config.yaml
n_experts: 4
d_expert: 304
d_shared_expert: 0
routed_scale: 2.0
router_cosine_scale: 14.0
norm_eps: 1e-06
positions: "rope"
rope_base: 100000.0
tie_embeddings: true
extras: ["capped logits"]
beta1: 0.9
decay_fraction: 1.0
doc_mask: true
train_tokens: 287000000
steps: 8759
Below are experts of layer 4 (counted from 0) of a mixture-of-experts language model. Rows are named router (the router's row for the expert), up (a neuron's input weights, with its number) and show model dimensions 0-127. Each number is 128 + 24 x the weight over its row's rms, rounded and kept within 0 to 255. Numbers have three digits each.
Before each expert's rows: a language model's description of what the expert responds to. This comes from a sample of Wikipedia text that the model never trained on.

# expert 3
Description: Table pipes, numbers and percent endings in election tables, plus word-final pieces before commas and taxonomy words like Species.
router:125131161092145107174129133167118149128099099121092146141150148131112082125115090115127149127146135113167121153130116100096107079139110099107086139177140105127144097132113102091164094111130105133125095121134115121136135127135125136086116089114122092110136128140103132140148168085111075142125108166128111061108117132096117121112083137098135132121132141081102170114164073130132135124115
up7:095123137164116103104124157134135139105077106126117114121119157122118152134130138104109122126123130097114140141162117086110144122120121157118125119136118146109155164167125125120101138102132165129125146128158116125095147107129149153124125122163107121141130129106163131097076108133117134080122173133128141115202120083109205165119131091097159159121147161138105099135133190129145191135151
up8:150098100109134136145107120124136112168149136139121121115146165126088103136111111143092111123163150140105158101145112109128130108080121159157148114095077113174132153142123183138096134155127168116148133129167102136164125087160148080100143147124107134128129120136131068131121155134140134164160179135134106130183127087180130149139113139123153180092134140125143126156146124118120098111134
up9:143147127147144099103135118126104184106112124128074120117154121120138098128121149121154134128141123101130125145137133097121125146123117132139083145151114125101129112109142139137137115113136108101185139133133105124118177109130131128150127113148099165100154104119165116069130132159116066170146161086169134079201157113153138096128139111120129102138141155124102131114186169164092159128126
up10:130109124132111114140117120159130105147145115148102141099161158132160104106093091134117110162170173118119106098154149103146106133097070130144136128163061134147113153072142158115140134148162145108114154130144104159112144095152122128154153177164101146107102159139125122153116192132135117146129111093123109126125115123149149133144137082167165130126122155160106125158141137166130107149155
up11:100132108112115131119135122102093157113106125143126113157086158129089111120099091155121130159163152103128159152208129140170104110125112156118096125167158110168105151147114165142153115143146136110152194151175131153129125134115142139135122094181103142147131079080153148162101108112115129124100102108134127125144099112123090120115170143101116135119128113132131142100140136160126116110153
up12:123120126118110132138151172123097102138116124121141127130126141121063146110124106122115121095083156100110168090125162101135086133126152140136130141149122128126090117116199149116129150126084141155099151164147111145150115112147157096133133069109122106096147132081148091132133161071145168143132164127140117156139132112163189122126133132139109131118158112147140115144107159110086133109089

# expert 2
Description: Subject pronouns opening clauses (He, It, I, She) and inner word fragments in rare words, such as ra in apraxia, aly in apocalypse.
router:095136148094144116158135116193140170142106096134119143100121159103102100133119088128134133099124146093165142136163128092122093109134092070098084124162098134139133106124108140107122125114133127130132126110135106098161129093159121112096119126127101075078180107142129136147122164102130081132128140109096128113109162129133131110189082164122097161125153125105127143113149110121133115129111
up7:152104108116124142110111148086123166130186118120130102127143134115146089155114112094148130124149122115143139150108143140155162105148123100126140126139185151087139149132153119134119137159089125074108117129107137139109080124110130136103117143136129122093125163093150143112099168124099122122115094105145137109130094106120135070071131116136121135099105171135151145112147128128052194142116
up8:182119111125154087148084140096137157082142133126093162144151146156126119150161111149148148153126134096138169118163110113123116165129121162080099178166132098107126125104163146079148142135117125123119122143146120164123122181146145147151110115135154100087128150109119115127133150132143084155148120173156165108124094106150126097117093142083173121095137117139150116129115150118120109131136
up9:126149110109180133106129117079110111151119151110134160117116113137134107157136136145108132120102095101106132123141151114122100138108160140089107156136125130156120097079125198115163123150153133110170144166096153110135119156125111132162096160150121100126101119084092077126120161112146094102140154128101067143131151123153127095178092126116091144121156131115119140136153132150160097117110
up10:134151121139118101116155178111068095142114124120140126152090118121144117133102109101145132127129117106097124157161164121169147150131152157153136133115111092129128135138188145151095097125049096125105115154097077156147158135116116118099138130138133091139108139114156137146106133152103104153135127077131122149144118142143131089164119130091103115107145112138134131142102106106175105146068
up11:137137102142110145138105132104128154164147141115123134124136105140087087134112135119140098129134153130160129115190101076057099122110099144153123103140133134131112129120138114109089144121128123146102125112116137173133129138137168091096105105187134140135111134121141093133126120140085157160130094165108139112120112121124121129173155139113193181166168155128155118172131132091162109138130
up12:128109134112125116113106164143085150128185110128100121092109091145130102087102078156133104157101108107124137137093120156146117067117139126125156128074139148143125138129108142152117137141149116190139096131147147144158129123117105132098131110150106127133174156121120095142128183111110113128164135143147134102125143114112145132115104100131105150115155149096187125157133146147136163115056

# expert 1
Description: Line breaks after section headings or list items, wiki heading markers (==, ===), table pipes, and prepositions like in, at, on.
router:163112132144165103167092164109171182100149135110086138124141097180104117113146096104144149128158102129166101154145131102152147093128122126104133174149164120129163102142152101147166136111145163142136118158132141149155101118148160100104122114145087119133144136131107124127115144126108123148167117164133102103122123107117156093122073103111105115131142121080106145141170094139096151115114
up7:152131112143127086136129138089136112098137138146204138128114119140149167133153156102154141137176123123149130140118118172085136107120117131122124110104137115119138152188167090120129141140139120146190143151141109135135124111133144119134120137058124086124119096145135125119094146130183167129119177122122131150111076133114163164162105117096131158127139118084112118105173119118120115123104
up8:118134119135116091109156089120136109124144130127133128153108113105154125101126098131111111114160172118167145154130154105116111161115155105119124117130111106126097098128127080130161118141139114138150134150093152077037123172144161094139163162169110079118119141129122137102098131153110143105146125141149094151095123142129162149097173122122143090121116140139145077146092159126163107123139
up9:125117125151127184117170141140124128144133118153145130095097130159076121167126109128167129094141117053179166101156118158130105134100132151147125119131124154161124173114135144116107140109113095098114147098149173096127133138135188140140146111096100124136127155172124097149151130130115113112163141098136101123118122153134116092114140127085128115151123110102144088130138103136071110156104
up10:129180123123150104117099116080166102079131131117116157148105113155133158166116163114134137156184137115079129116128096111131127119118115070117121118091146098125123141123142104089107106124109101145125135123117086128127112142136131098127134164156150059146150106140169102144119101140159083141123165122173114122102098105127102144108128111161119102119131136107137154185136123118107157132167
up11:138122083135198137123091162083132131111128094148136140123111110116156177123122105104152119118130168126140178141115108127155110119111137140128105127106137100126144153168103130116113134110094177156112127121088108118147097136164159144138136057117116118077125159135130111143085137124134123155156122134156154119102112110117136148098098128116158118080114109101160123080122135145096144118180
up12:112091131085133156137138128105111141153112124143151147138125140064120159149126150144120122139118120135170142102127143108105148119105106168148138092159150113105129132114146132130113147142057099138115178111109102136156120158134192118177129112161125095130167117138127136137127137099108123129095158103131124113155119043119079140136133113183148144103138103125153129101160128110104140145111